config.toml
d_shared_expert = 640
activation = "swiglu"
routed_scale = 1.0
norm_eps = 1e-06
batch_tokens = 65536
train_tokens = 421400000
Below are experts of layer 10 (counted from 0) of a mixture-of-experts language model. Rows are named router (the router's row for the expert), gate (a neuron's input weights, with its number), up (a neuron's input weights, with its number), down (a neuron's output weights, with its number) and show model dimensions 128-191. Each number is 500 + 25 x the weight over its row's rms, rounded and kept within 0 to 999. Numbers have three digits each.
After each expert's rows: "gets" lists some tokens that make up at least twice as much of what it gets as of all text. This comes from a sample of Wikipedia text that the model never trained on. Tokens count by the router's weight.

# expert 4
router:509515501495477471515539466465490457502487525503504544515518446470470489432478494542491489439467450505468498499492517494459453513541515490504515501486496486512466518488500507504505515514476520
gate0:491488528494510529489537550512516515509504518528467477427487531510503540541513497503518472491547453506543469491485489506460484540499481511477491522526468519467532514513489504489521492522524481
up0:504522515513511488492506524437553481541512473494498481492499495495514503511480500474524463514503464513480529502489468541491546529524506513540461473507531477467470504482537535496435518510513486
down0:476491514477538512493539494524530479486514478488517525472496491491456523478479495546470460500545491467508452505489502496500472501521485476482491541488489492507488497486508497489552492480503504
gate1:485526501494491479457502509496496533485497474465482488484554491502528509514549509475488513499557490498445503496469521508497529535493460538483494487512533521505448501477478511509475543454499491
up1:524504499503514489449511510500460500489489500494530530471519517539515504548495510494565518502488485523512496499531531471509541473466483471493514524498463481541494523465505478520482478451456511
down1:497523512472499490494533513454488530492482531549513477476522500496523493519484498523457497495476499469519486531509503460530527474518512546513502455520500491456492519484514484461481523474509484
gate2:475499551509498507519496460491519521507473460501487499452510510459494551481517496484472448505558507481461503493476491502516547469490522496536471499524434499487496500494513468494476505528520462
up2:498478453526497508506473498527487479475531500469470526486502546509498491538520503514516525545501478476474498470497455511515521526460457495544489528523564424491525494516470501466484488513493508
down2:510507503534494503486469511530464519537507504493481500499513522509488504475483454539517516522476507472490464486453515455463456507490471550493520516474487471523525499509480490491530463449455537
gate3:448496535498505488523502534497508501503491503497511488470511515516500509495525505472491518517476465518506460484528495546489490470494508495524496527537480479516508459478504464463507516507526502
up3:536484555503535480521519506487506543481478504453490520502507523497483469501487487510455512471450516507465497452493483494456463479495517529502493470486509498536449490477494472508480486523457507
down3:495458533554465498514517538511520489501487508503498447482528526523510510552521482532411481469488515494476473518486463493491451529509503495497516489502499521508512545531511466483468486468504481
gate4:531486491487488484486506516512466540506512509508508519487495500520530506507523463548550469494535485509490524494548506503480478480510514536458556494522497540482497469528516493527525474515511497
up4:483502497511509492508511507544464477478488510500473530485547504489522545498494493532529523494515480549492509506496460471516490506499503500526490493479508521493516523493511525520465520522515497
down4:469528474490525548471539512553530506510512490494527498463471507544505500529466526498522526477465494465484453525476484499530489507534487484462518530500486517487513551555422491538513531443487482
gate5:506499465494458462508488498494501518530524487478497464524525502515512471426521513467468511511515503478519469485493506508518478534494500498487455497486514490509527476485493545491479462510546478
up5:520502555501522509476544507522488472523510507515534503539489509478528511485492490527479463496502508476488521515486491496485529515459479517523477503489515477477494484551476435506524485510511538
down5:521500468464461528510487493484497498517450477525470544494525528510474455500492509468538474498467518516481476494500473519466470499450556522525461512495516518538493466483450505486494486515542486
gate6:516514511504454513503506491459518498510501502476509515514475508525502484523478502507545479539516496488525463495501457485526575496514488531496524507506499514525457470478480500482437490492473465
up6:506520510518510469446521503509535531479480470470473487502533523529535536535522503467531497472555494535492534492473511480520547517463544527485518512529495522539499484538489454504451504482434499
down6:487475526506518531471500526479478511514500491498472500462486540478500540501507507484453491522545489462501452491503512474524485530494483514502479547541463538511482493507501515493472534462481517
gate7:495507496504517511489502463469493508472437509538501492485494502551528500515452503541487514469481501468478503505489543529453451482521500482494473535517474485509501485515488520507512530461482499
up7:482529499500539486538524453529530488501478549456491507500516542465475506493477486520510499515499476480502502492517508519501463458511492495441546494504453484478466443526512506510491510522491497
down7:493472496534518501495501468482497526519500508526492500470521504531532512484485538507494515472491546519524445450509458525482506450492529553488488491482462437495471542493503471539516513485513514
gate8:542510516513501481433516480505495465515487486502488511497503502517483519510458463475519483520497468524432483537521478506504509515498527509506473514478487501438525510463515478514524499507477528
up8:524540512515496468511484505498512465552491458515492474504523479539512507478489463505523465543481465546498506534521473482509535500432493492504494486503490516495530455480481514469474478517496516
down8:521485480471479467485489517485526481486446508481465490550525546487541451531482520522433458511481498487502502495507491498512465504491482498477472512462511505469502487465484511473511444509498507
gate9:464537508509478480463520519471483478521496494488522495498491495479544501524525459530507494487444486498497517520493465462460544520530523509484495505509478504474508549531511479513481522498479503
up9:507494539531506534512477508488440498470492509481530518487516534508441494490531494465462508492537458500501497476526474493502490531505489488498449468475502496465507489502478507482482541521514488
down9:516509437569561466500473525559476504489484522505525531480475510507496487505472509496499524476484496506543515470479514480510482446530460489504503486506492485482514528476488460552509565535487468
gets: " to", "|", " of", " |\n", ":", " \""

# expert 3
router:524487505492489502497498499496512492485516500495489499526505504509518496489512499496463522420541557526519471495507480508545475504498557514515519512455529474499455518495507531481505513534523506
gate0:483483468521469499481506471521536471461459496545525499468524477518509503486495508515525502513548509502495506476514487491509479524494506439464495539519464550525457496516494509513461553506469476
up0:514522503485477503479495495503515531506498531541518558528478523504519504507540493483492506465508511496525485554485497533487528505492515504459533466534481491518519499521523529495549490481476496
down0:514534460500531506520490511500500493546463488533467475554526495532487506486496509474490504511457510503528532510518468494489465481496483536519475494472507481506524509487501413488515487512479511
gate1:524452485513458493503507499514477501486528535515488501522473530494518499483491532522522515518505504552470555538513467509498528506518478509504499492497513491444488519491504492499476483479513507
up1:491481513520489484559489543547486498501525450476514454525487511477490514461508493473526482532528507508518490490522474471503459455492495509561518517482502535496505474555565506534495510485530528
down1:466508491499508496548503490517552498496506491460491518464519493493511511494494557515503513479512519565526501481502436498446521501511484507516469481497487469504503515466549466514503525533523511
gate2:480472523498490496502509533497507501503509502514531462525492519458533534508502516488450519519516516513536489505482480502442451475540508469506520495452509515516464479482481460500466535506522457
up2:515470492535463507489535492496488515496499504517489511451497476496517502509495546496533423496510519503487528509546460531508512522498506519454487537501526466537489510545501512468491504532489503
down2:482509488502513506523515520490481531475496507521511481499502523513446491488458502502526500542502500493526517500510524555502511462490510533464510525447531504473493465536488535520512501510515484
gate3:510525544508514462518487522501502475505498508497499521474487550501499470513456506507498506506501530485512467486505503512486555501516487545458510485483484528512523463450482499498477495476548527
up3:538499491462524470518469503499518494484518515527576492553476472502463501500497516550487515486489502504502525496495493517521518466450500454522513503497493523476535501502489524487476507480534471
down3:503490491490517464444535496502517479493482474528507468516517494525459511545501526498463493513468481503482493532539510479522467540492446480526510472486493507507534499482528476506521525523492499
gate4:487469485475485456489509505519484495512491472533515478551472480512509490485469502479492486503532493480484502505485483499537490526498521473497509511475549542470519492509538538517484532511501469
up4:500466553485452512474487480478478481480481485489453486538511513530484506511563489481502497484532497530489500513509510493488498505443484469495506488540544509500530501494485550469512473469512485
down4:458503515474500499488494483473489552515476472494523480541460496446437507485493522501498513519516546475525509509512532522514512483545513475514486501464502497495552512474485474466533446483510551
gate5:501510505472513517499518524480485501487521461472495541543468467509483468502478442509529487497513502459515486541450476462514537461536479513514499502552541533477489506519529514500523505514502525
up5:472475484532533471504479501483529523454490464518448527453554522473542499517510531506510489503505468529507517479508494534493545486569495533479499476556484460513488478495503466477528530484506506
down5:510482485506540503482535522455506537502486506561479486508471490548482492485504534505498460442510482443502510506519425520546477501494551506503525517502487492538513525482477553532500513510500495
gate6:531507529538478503509490491509465497483527466481488454488470502475481516502480512491518477495524478515520484511554478486512513457560496522554454487504558516515455492497494494473511529518480464
up6:501542497469529491485492470495491483462509520516501470454546562502540474504500492467510537476482513520542510500497499489476484489501455514453540511507480514480491512485532511489485522531468553
down6:541520529457481516502489513512498471491518518497473494451477474458516465517484504518486506508487513491525472464553507474486462478532486502497450477531490535507501519447493499467508553475543488
gate7:540521480504515512472506552540529481529470509473468495490457515524543464525526507527516479510507477453548499504546522533466464457507478495470482491471538476464538517537473496511470488512487470
up7:475507530529574505465546492490530509517525508561500474484499513496506525534500470513456541494508531471487503506489487487506508546498501527541488485533481564489520472489454529505547517478500482
down7:533494552536475502516506442480492489530512479518507496528483551499483517477478519515514460486510483485486519514529524495543532493499494521507514512520529496500530480518533484478502538486533474
gate8:484532518440479474492519465505530483494487531480482486507530500493540512532457534512472495520501523479466501464498523508541508481501538472466504482507483487495483517496468507483511479540487466
up8:482477482505545503508542475457472482529494491461470503519476517526522492487550550518510508531522485473512491474523487451495497507565498457490515515468553505518511487559532500495478463495484561
down8:481513447494528479489521508466509479548484483536488500511506523534478494546495497515502463559509475500502488476500477512475488534502518491498502526503521517470527520507499480477497495521465477
gate9:480479535524532454509539488531473526492490503500464474491503471485507517511553503505445484449492503459492522475461496505491490518517483476495491516489529504511483502521523536479462515519479505
up9:482466474559496493476526480494487519497493482478511537484522476453485505505490469500510524440523465497548515486486506527515543496481456533494537484500515503567493500509470493496464546501450474
down9:501508546484506511496500474509510541519484495525464507529518490513451516512477502493515497480500513478509524500500518507504462514517472503485483451499472468484534533498507462449480518502466545
gets: " the", " and", " a", " The", "The", " or"

# expert 2
router:481516503486518500477522506500511481529523498503523510463520490529511494526480484486529525543488521505498481471440529494474523512488520519531512483503482514518523484467511533473485495447493502
gate0:511547522497494472494496509523473524477494543515500524516493488488506490479498507490505453492477483540495449520516494478497520500505519489521464532498452495480470528539518504520469521513476481
up0:519523530497484510534436530514497495526478514503486524530470490492498492531475496526510510515550468533527545461525448487487514514511488460483498454492471480438483557521492505531453529508517537
down0:547484516527507465517536498477515491510548544473493509501455501501513484497489471548458467532488522500524475457525488469477496472504502530480481490514440496496513501538506472482514477519463506
gate1:524495527543513503498492486483497515478525539458506504486534499509509499546538477506495521520517519502503542483461551486484497548513536482543506468507516516525499510478503491475482489496495492
up1:521519498514497517533453494457494455523501501459495478478473499518468462487505461479497532448520482511482539510471493469533469464441486507506467470496529483479511472520537510500541514492509521
down1:456506470494522520466493484532526500487510480523490521463484510522512524488467497485512497551470506520474489476515478503516472515445531508467510486527502529556512489528474533544480526474450488
gate2:488499541518537555489499510523461509486501501506515481521509508484511495494517477512476538490562498483553515507487491508496497486471487524502492480527465519461507480475520542532516550542490513
up2:470504458490525507520502521533500489505486489504502500513481536504511524516507511530524500476489493490492501484475556513519477497461515501519538475514490507485489494473508501557447505551465506
down2:488532501513529526526482459552518492519528489527513490480468498528487512498487465480510503528498524476515511484545500498464495496469480523447519546525473441552495508498498487550470505479509516
gate3:488480526512460514487501468508501488472504473518533452528473490466486526481528516514509488493469531485522522478537538472501494455510500477520478478479492556503515510527557485497524452510531452
up3:498516509481509477513489530490510505517533511460504477488501504515496556491490452517506522499541502508507476479475512478508499508524519514508473494501484485534542510534460541474480515515481503
down3:490492528507531484500514493473482470528506530468472503521448506465485511509513532566503503483500510484516515480490463439535489498520492484510492495460509511524490550516510498501505548501474469
gate4:527504477511504519431501521536519481482493445528513507504498517476461491526495544520501469498508531507463511526493488474515496488484495489527495518470513471509492515514509515489507519463491488
up4:479475502479481470466522489495507500486505492470428483478477495510506510530472505495519547499504497488490447491494486478536477523419481514499492451516496528507503466512463506481490481492549539
down4:485525475512456496480541508560506488485491520494471479510506534497506492516515484486490516483549511514461461500503524505521528518475507498522485481505515512491495438494467492514518498493507467
gate5:486500514525514506484514520509452471505510487520522517519490483527509568500503521489476451493548458489463475490499480544475490531519478492529497510498482540511507516468476507511478508517457479
up5:516482532458505480510505483519490491486480499549485527516497503499461506496521546481463496450540492512491447465502478477506474474471512533534514501466516488474480520494500475566509517491485496
down5:510492512536507500511486510506535472498495518439497499500481475486507534483499574511502514521457500466524520470511498517472519523525529517473452546493528526447473494510517476496509500549490533
gate6:525462533516537503503440536527493506490479512504495474481487493488492495448520511496508510496538559496485448449547474523472456514491475496481547498479500508478492496494472466527536479508476502
up6:477509458510514463489494498511467522491513499469504548529540504456500538432453515529463487532471481544507519524517488486513480520519489481535509537508487509485518512535490522540495497451527508
down6:521528507562507489502493539534488485483495511521483522489516459539509505502516523501520523473477472502485489498469442476494507541507506513533517509520486510573467546477533467515497514504513508
gate7:529487502475541500522469538469432521526528498493481503457550493512532498459513475493533508479496478510499494510512521506517505519510476505548536517493491497493475476462496543557490526470487476
up7:478553520479514472481456474514535487495552528535506508504498502510487516448457513477522496530528502513498466494457535516516523479518482510524472476499497545517489520513458513484522491499487509
down7:510486448485496537501517439489486499505487489545460469528518461475512554474525505458539499511495493479482472554477532530495498511471518486481485505516464479497526452534512528501520514502457475
gate8:497478531510513505473504541485492450530510443501557500485501519485505532508461503527531530464503544481492487500492493515479523457512478494519522529483542477474468505497457533461574516503491462
up8:503460510502543503523500524499473515488489491496507514472509500476546505513502476466525531506512520492501519470501562529496490468465463461452540501488509479512491488473482507471473518468530551
down8:481481499510491490509475512534483490511506495467455545538489488461491495503523504513563471518511496492505578515551453499531504483527520494499528516520511488500537520494464474491498460544514488
gate9:494500486543476482481526476468510459487489559513513487531497489544492494484511517554502485478430525519467479491510524512498515527509462483501524538562500507489499511511508501498466514489467526
up9:543516482476493485489506474483477529534494465515492528501529489438500543504510503505481480524535459523520519518486538502473486536516528481495474540467495508512548529500474493499506500474519429
down9:498567504505479546521479497524459476515514488550504498533508466505521526510526517495545502539469472542456546503498513529485513516509496455445478471501501502453547482520506467492495537533535518
gets: " ", " |", ";", "0", "1", " ("

# expert 0
router:518493480455538494544456500469518487527493535472475510500517569531557484569450500503508528541452470491462487484518519489509458466513459524492495476534498489506478460468514551494513555527512516
gate0:500497463512513455521520520469494525529479494449484495525525524474537511501479491553476531525484537528484546469515503497532478520488464484451492519520498472510463492525539508458470486501517508
up0:505504494515520478490522508479535490509497526474507483534510514485498514519490485455496477511476515501526456499497576476486492491535558496427521518482487492540484480499492520495548475517477490
down0:494461522530517504514508493506525500497504500519443510475504515496513491505477464501461546494517508451483527475494525555489473528539526507509532519516500464502521488463505482519422499481471530
gate1:456476517518512517488523519572464525522518500508484484498499478528482497490495579473496494501485542460486524544534475512529451452438472539473494482528458539508483507536522502504499506498492527
up1:508470509506527481516525481492479499492515505504517507511514510511501499513507447552497525455523521451477490534522462550525448482477492524544500455515507482505529538522500443487512459468486495
down1:462502533514465489521536521532497479494537464473522498484494489515456506456526484518493514484496500464542486504494507525490508519524479495539476461538487460518553536491521541513511444493494479
gate2:538481488487471515518503500474517495465484511510500466475531488534499440493532522498501477466528549499493484576528498500522515517472474496474479508498505518519437533501493489561502498537477488
up2:495490504495476474504460546481479521448526510499549526557507521486481476473528477513507485505546517516528467498522456509487475470524535561489479506544501516491457497504484495462516495524481495
down2:532580487554500520482524500523544469483540461496499506453514524526497529504487476503505504566478535491501510490531515463478450537494471497504500551523526538488530534535459466474479484479461483
gate3:462511520532452520489474448475458515474426479495488473477485497498521497533524498491481517490523499473499557511515495484519501508502475476464509511499533527513457514517472485507532470504511487
up3:474486479476544469531514511533490503500484484484520485515494474544458515545502477490560522528499533522478515492498499526475489474464495543493437539450514504566470451489523492529528502496447479
down3:493503482483513484507512478532572497444502510549464489498525455455501488516477491482528509517486519490507522551478516517511520522484528491494505490487507498574493446519483487532499463505521512
gate4:498510516547494490487480495514527532521529497487566491540470495459504506456549476481518471534510513496496510494522490535531472529478511474481490544502510486544520522500535467505535481516446509
up4:525523481510491503520514530506524527489491466501487493470514482509516477497471524511519510520503504502486479524514509524552485489480537497540434535484531528483478483493485450528508479465475492
down4:461542574504488475471539480554473521502489521503508494530524531456511483494487476530502481503523489477438509495491547461520532487513521507465504489446476489538479497540492502492562493515568496
gate5:501507461535534495538526486485467491516496469500514489474437512496534504509500524509510519518495461475510490523460469492472504514510491475521534480483512494441538451507474525507493507499505487
up5:468484475528511496505499524514483472486491470524541523470503508518472514482477508513515485451499546506516519521535487504526503491456494504457498491463474494564523540558466475493522531473479487
down5:477462550483507541524498512527476514450518498515511530486482484501474508473469489518480467531514522461503506502483496495479507466499527491493447477497508548544486490539492479492544487535479503
gate6:484491527501496509519530496466483538530509533474510475469498535491527457501470507496486490523509534491471509487529458475454518503482474474497556514454491538546498443531526475480479438514499517
up6:499476509495496506531466492456531505554479515507508516458493531453524485480459560500477526510505476476499510485475453520515520488493555508509519480480521519477489475509525477513500487490474524
down6:485491535510483466480507513517500482487532487503500462460524526476541506477483492507504487489517485522539483455500526528532503540493454466521541500504508527507486494510457494492504494484497522
gate7:497467498490516523547492499535517448496539455548527479507492451502509513483499457475541536528468488550466508468505491478506497514534552496488462472471469548502534538473466489502471504502504490
up7:544520527507490469511500545535502476511466512501517490478439480492504529510514488490486478525545538538486495474470484488479545500502548513533523475466541463468438531504523518504496519495542472
down7:495519491512510491483536523474514467522475471490493511492498531518538541495499485486521493508508476508547438487505498492495513465513496489539474497432486477461556497460488456481508496455526541
gate8:497524501463532514517498476495492524531496503528516509497504458525460469487546501473455483459525488488521497511511479492505531481549576510485467475469496479505480480514525495486460554464530474
up8:508524473532452512548494479486498491538463477534461466454509480518517504499531504516502523526479488495463497522524523494487500493485522509514526498476497506502554468459488540500530517509406492
down8:489502527466467473477520495521532512516485551490503530511494495486492534515499513503521488486536484532488530514506503493515501531477505441478506476475537543536481467496515493520511488498496502
gate9:466510523450508539495502539509553469476526500569524509480534479478511483477469502451458500453484490476477521516502505525525503521499492458496478511492517499473508518464492523465488485508528487
up9:463531526497558503477532462493546473507519507538466465498517496491533527530500502537505522514475516506473496469463469532512487532493523493513493503529486511498492450535492482489476497491529488
down9:531517530508486499514520504500503506523523490526473503498557453469499493489486481500471502526444520500491514456455505531510533484499516531519500473501503529536541509514525476493510540507464516
gets: "3", "4", "2", "6", "5", "7"

# expert 1
router:509525475525530468505516525507508504485514505490476491480498510497452489491516500504505510521553498463500507471527496521531538516513474487508508490464551498439539529495509461498493516510509497
gate0:531484493458501523549517544493499495447553461518487517512491497491480528491540530463510477532516515476521502486508499496501499475526474504462529421497493499544481523510485517513546474517551473
up0:526498454495514500505493480534527492427488485521483531510546536467508454498498496513474494458553498509498501491514513540532499505475516530530504548512495481574485513552530435506430476523474521
down0:475524512493471553496504452513465474527474527513551519529502501465527493477549514528448512469525542490517505449484490505457522487510541480439499495546498475518503498505537524485525489450461522
gate1:507516488511506521489520448455494520550499504508526511500473533476516523547556460513534516502518523447486452558507518461540482485515500530487490480507467533497518529468488467514486498505502489
up1:477543465482452478512471493467513538538535487496487492489461481474520487535516533545548462477504509488549492524503564533493528513528552502549531500493558480497518501490489500489508466515493499
down1:543446496455525487517465533471504466488504500488464480536479501493523507546498546499492514468510484468508497541508525505472544512527478482537507448549507515460521514550500542506477419494492526
gate2:529513506492509489490533494520473463501526501497513485475505435516497462501497516499503501472458504455475481546502514524470520469530493510495520485520425476495458522472473477490457447452488499
up2:495508475511477494518507494509493496504569492494497508510446447493492497552501509517502508479508495503514503514513455476543472491524473507532472532510509530502550452485460468498521506510505499
down2:517540496519456510500462510539507486517475504488528492509509547512477505557496522535519467495484489461487482513526475512565494512491478470493449531503526509465521523485518500517459513544489516
gate3:531501513515505525508481508537526486449479539527476498499485495483523538482534512532517539427494512486503488484511547514471494524470469472494528508517538493448502526493492448537447586485510494
up3:540486503509476502490525536520481492480432522503496485505501474492498545517498457492482566467496534479482533510536495535457548490476467453486535506501540499479485498514492481489486502520517514
down3:536482474525495463499523506519552533471484496446488475509504474481497540486541486523485512478509491479491474473496471500517477530480481503489482515509521532497496496475533459465479497520495486
gate4:509501508470539508489534533551528498502480523521487486525472472530515506526520437523538539532478488481522510506516486452505497541543522488489519469478485490469478500495469490542489520500476530
up4:529512479499502531514500497496479501490479521454477534512485510532521476493493465529538495530514547514464515479495522456514482550504497483455490481464472497519465495512462476524526478450488503
down4:509503487491520522612482551470507476489545511510513493552498487497527490534548469508529536506509501509559544528467542492498504482475499489538496496489515517523449514468523443484488490457518521
gate5:507490510479533480517509516513498508544510536468522541504513493527479509509458497503539493469492453487533499512518503470500503525469458510560497501526485464555480491569512513512444524519464502
up5:474530478526484533547513493485468482479510494512532451487528506465462478465488508490531496495537501529485466496483541485508498501522478458505505492502538504521503501498484495525516497503446522
down5:489480499469509503504469532468474544491523495515465492488530493459486492484451525499506496513557519504511484534517501538550514473512494477508511505530500471494513531521507508511508484493500536
gate6:526507459453533545452529509477512465478448465515497480494518550498511492490474504489489497506511472510469439501534510494494465507498494484453477477485526465501514457502492492522517464471502530
up6:472536496497520479521485540492473529519529492472496521496514474485504507522448487434527502505519498509485519498489477485498506516498520495484498530511497510514541534505540529528490472510470528
down6:477427484516502491522528519520496514495454532508514491528490487536495499498535491510485500531490508523506555495485476534532460519477494516468489473480515459544501503535506494475541505506482462
gate7:513483557507500488470510514515520505461519489518501487482481518492518526480514505516518522499496531504531495490533494533495508503492473519540506506515495487547477522493471536487497536530503480
up7:503511465497532524516532496480475533511489473543499516507502506509549527492528539485477510468513547507442535483477531532554489488490519526507495508508462503538478472456464471528518489503468457
down7:494459497525489493507514502546511478502484473479464499462470518492507522494530503480444488505533567509499543502455516477516507460482479475504493483490515518512531479485503460462513531509507506
gate8:497491498497520530486481507509508507526469535505506517515491459481521536500493474476490544487518537527484529547529500496462492468479494453486528448569500465508547496485499521480499506504468522
up8:491496523511518489473510525508541503521521480506498486470503541489504499505499497488476497494511445534494478509504482484487542495543512503531476547468480488490481524510520511502492510465524488
down8:487559491504504497534522504506526486461494525475567514525505549519503484469519521466549482499444502493538480519484515447576493501529533516493478510478494526497454483504504541506479484513504473
gate9:467539517523518500533475500511460529532560497498507515452514475515489495509488499492493467490507474467469544436499520531493483529492483478482520520517499479459506507467525447514492519501516488
up9:509493528492500497508511508532443505471485504482531505461512493506495535506500498506471517486535479502529490524541559483498437531497499502477492530497518498482491508501498504519484469522483479
down9:497474485533524486492535560493512472473485436484478475487491488482472493530524483528455543542487495484486537525447488502515526541519496509498530493478463504481473456476488489520453525508485491
gets: ",", ".", "201", "200", "199", "202"

# expert 5
router:501514488464505508477465487499511524523523473502492499503454499457508496520543485509537501541465487517536480519542443468484530448501503523502509497569472484510502514531515465518533464489458519
gate0:502522463483484507500492525474491527492489505498502494486493492434505473495488512458490502490492442493512530511520474493514534495485500463499504502490499473514493527532467579483497473509549525
up0:528561524526493453466482521550503492491489494534499475515476494456494468493569507512473516524511469484473483521487477522467499485506533481469426509502481460519477478544520517500521524458491498
down0:547505493483481476486455484488505494472501505501474488506511487515511467471525468488491539473484523478495521561506456473491516469549488513510491487488501489463484479491517480477492496541494500
gate1:517493496483504492499509510522510499462497477522512480495512528508535559492512516464468493508496494517519497462484490463475544524488505530505493504476503499489520489527479481504502492514512492
up1:476476502563538525501502516477494453496508492485525523496534483548455534534473482540492524518488492496490528492490487494540468523482474448497538489511463515475482517499511501496477473535512523
down1:452506502501497505496500489472464487484529517489481490566527486474494567448529490512473464499498515500502519492482494496489494492470544474457538490450474471481511511495509507585480500504508479
gate2:483476464549506507463512522546526482500528467513490488485513534514513508505523465477498504482543457442509524491507487480515470506485501508533500502520556496503493497529496485448468537498478467
up2:486550459494501465464510510514525487498560491515508473540486510527561487484505517463506537490479484503505479492476493497545511547560496476494496534477517487503472492503540507474481479529523521
down2:506534513492510486516473505492529494491475497506459442496513539552515488468510533501481495516514438504516514496533463492518505486509490488541470500486515523511498498504511497460484535449505495
gate3:474523479464477507455513562499487487444533486513524483556463494460481552499465513451520456478459527506545492512545490505522521453468482493507484478534504508484479526527493510480479513502492491
up3:516486496479505517458485544489509477520531468492466501471458514504517494496484520521492531543501465470535523515477510506515493495511488515501491555488486486499488471472458513430526481498518500
down3:529494499511511475531524485496506513503518501525519457492493499485525458514479505488518524489527522494517485507476493465487488510539474495528523458528536492482480521502489534492465509486486488
gate4:482517485456531477514475475494509456455518470484458502445534488502489523537455481436503530501513483471512460520493491498519511453455444466512541520500497492520450504469552477501462526540505488
up4:501521489481530470476455491480456522530556491496535522510542473499504521507557556495499512520504528522468507517531470476514456474544515519491507486531518472541469529504448480481507522481500523
down4:538472548488505510502535539488501490518505485531470487486507510518517499487495454501546451526514532527472531471513558505472492532522495509526550496545484480485544526504498511519515493481465517
gate5:488473463501493495493521527509504508482506472525515471506514514530532455489449499551505493515496528449529533490530484544492457465454525556484496468475475527492524508457478500535549495493470497
up5:522482560460530475511533503535503513496512510486495533482518480516512503507561502505501440488505500549489496500431504514505559544508486485509504500485491454494443459477489521528473454521514499
down5:523486504515497495521525488546514535506474533533499483446491486519470503519493480468503516507487499464534498486509497504492493474508530448500453500497521522490518537484476522505471473525540455
gate6:530490491469509481522465466555497472528520456478547502463493452523475553512523482490533508496479545496516518512521470501490501529490486490461501584447481530475458529552499489505533528524516546
up6:490502515489547481499544473477540535513504540470488550490517497521539467523515489505531530512481484464482521454495536508482555549504506563540503521489478488544503489502499507475469511477515503
down6:467528532506499503549442467500484465507440486497476487467538472485473507530501487449560474505474511505496514472490545524500525492503517505493509538488553490500452509548468493503503516553473479
gate7:484518487470520542528485485535487480477492469485505475528505538541510489500489478475457485465462509526476512515467495503495535519498518580519475505472529548522484497479490488526508473468523475
up7:516485465453505463495513493500485503499489527496520511531552469478477522503470456519465476527517517443449536439502499547488461480490508460481478506509458482478481469524495514492502514515489465
down7:468503524469512493471497539530503471531527490481495503471525542529536559515526497499493468454519521489483522498480495487491510515517515525469513528495466495492475462478520506520575506493534519
gate8:497520540463536511490500510533521489474484466503527513500446482497509501518480459528519450515506530495514513509483452554457476491452496473510480507491491496521495463475510515482490500512492486
up8:476485530549453517532510500435491491527530471502515468498493552509481479518508486480476492501523483481505495553501522503512494490502531563542529502475501538440521483471511528519550527532490534
down8:481482526544502519519533483540475500509490510536503498523495518491468506553533468529486531492491497526505508462494483495496486507489490485482472521497493537528490448489510456499513499449484451
gate9:483492517569468562542449488499486538533500514517508518540487515544493537500533470532502518479523538505496500542545523525513516499511518555557484480497527486481478536505515501498479470512488549
up9:520534488537500533525501463483477505507517530493556534526508533479482485494502525454540497498535485497501510525535480517478495508512510542532470518471460526507474485498527507488495490494514507
down9:503515452487541455546449480492511509489528471483542456475511459503538492514520449486484551523538509488480497492527513495487519500495515498534526480526459491520528527510483496483520526477477542
gets: " in", "-", "\n", " of", " In", " at"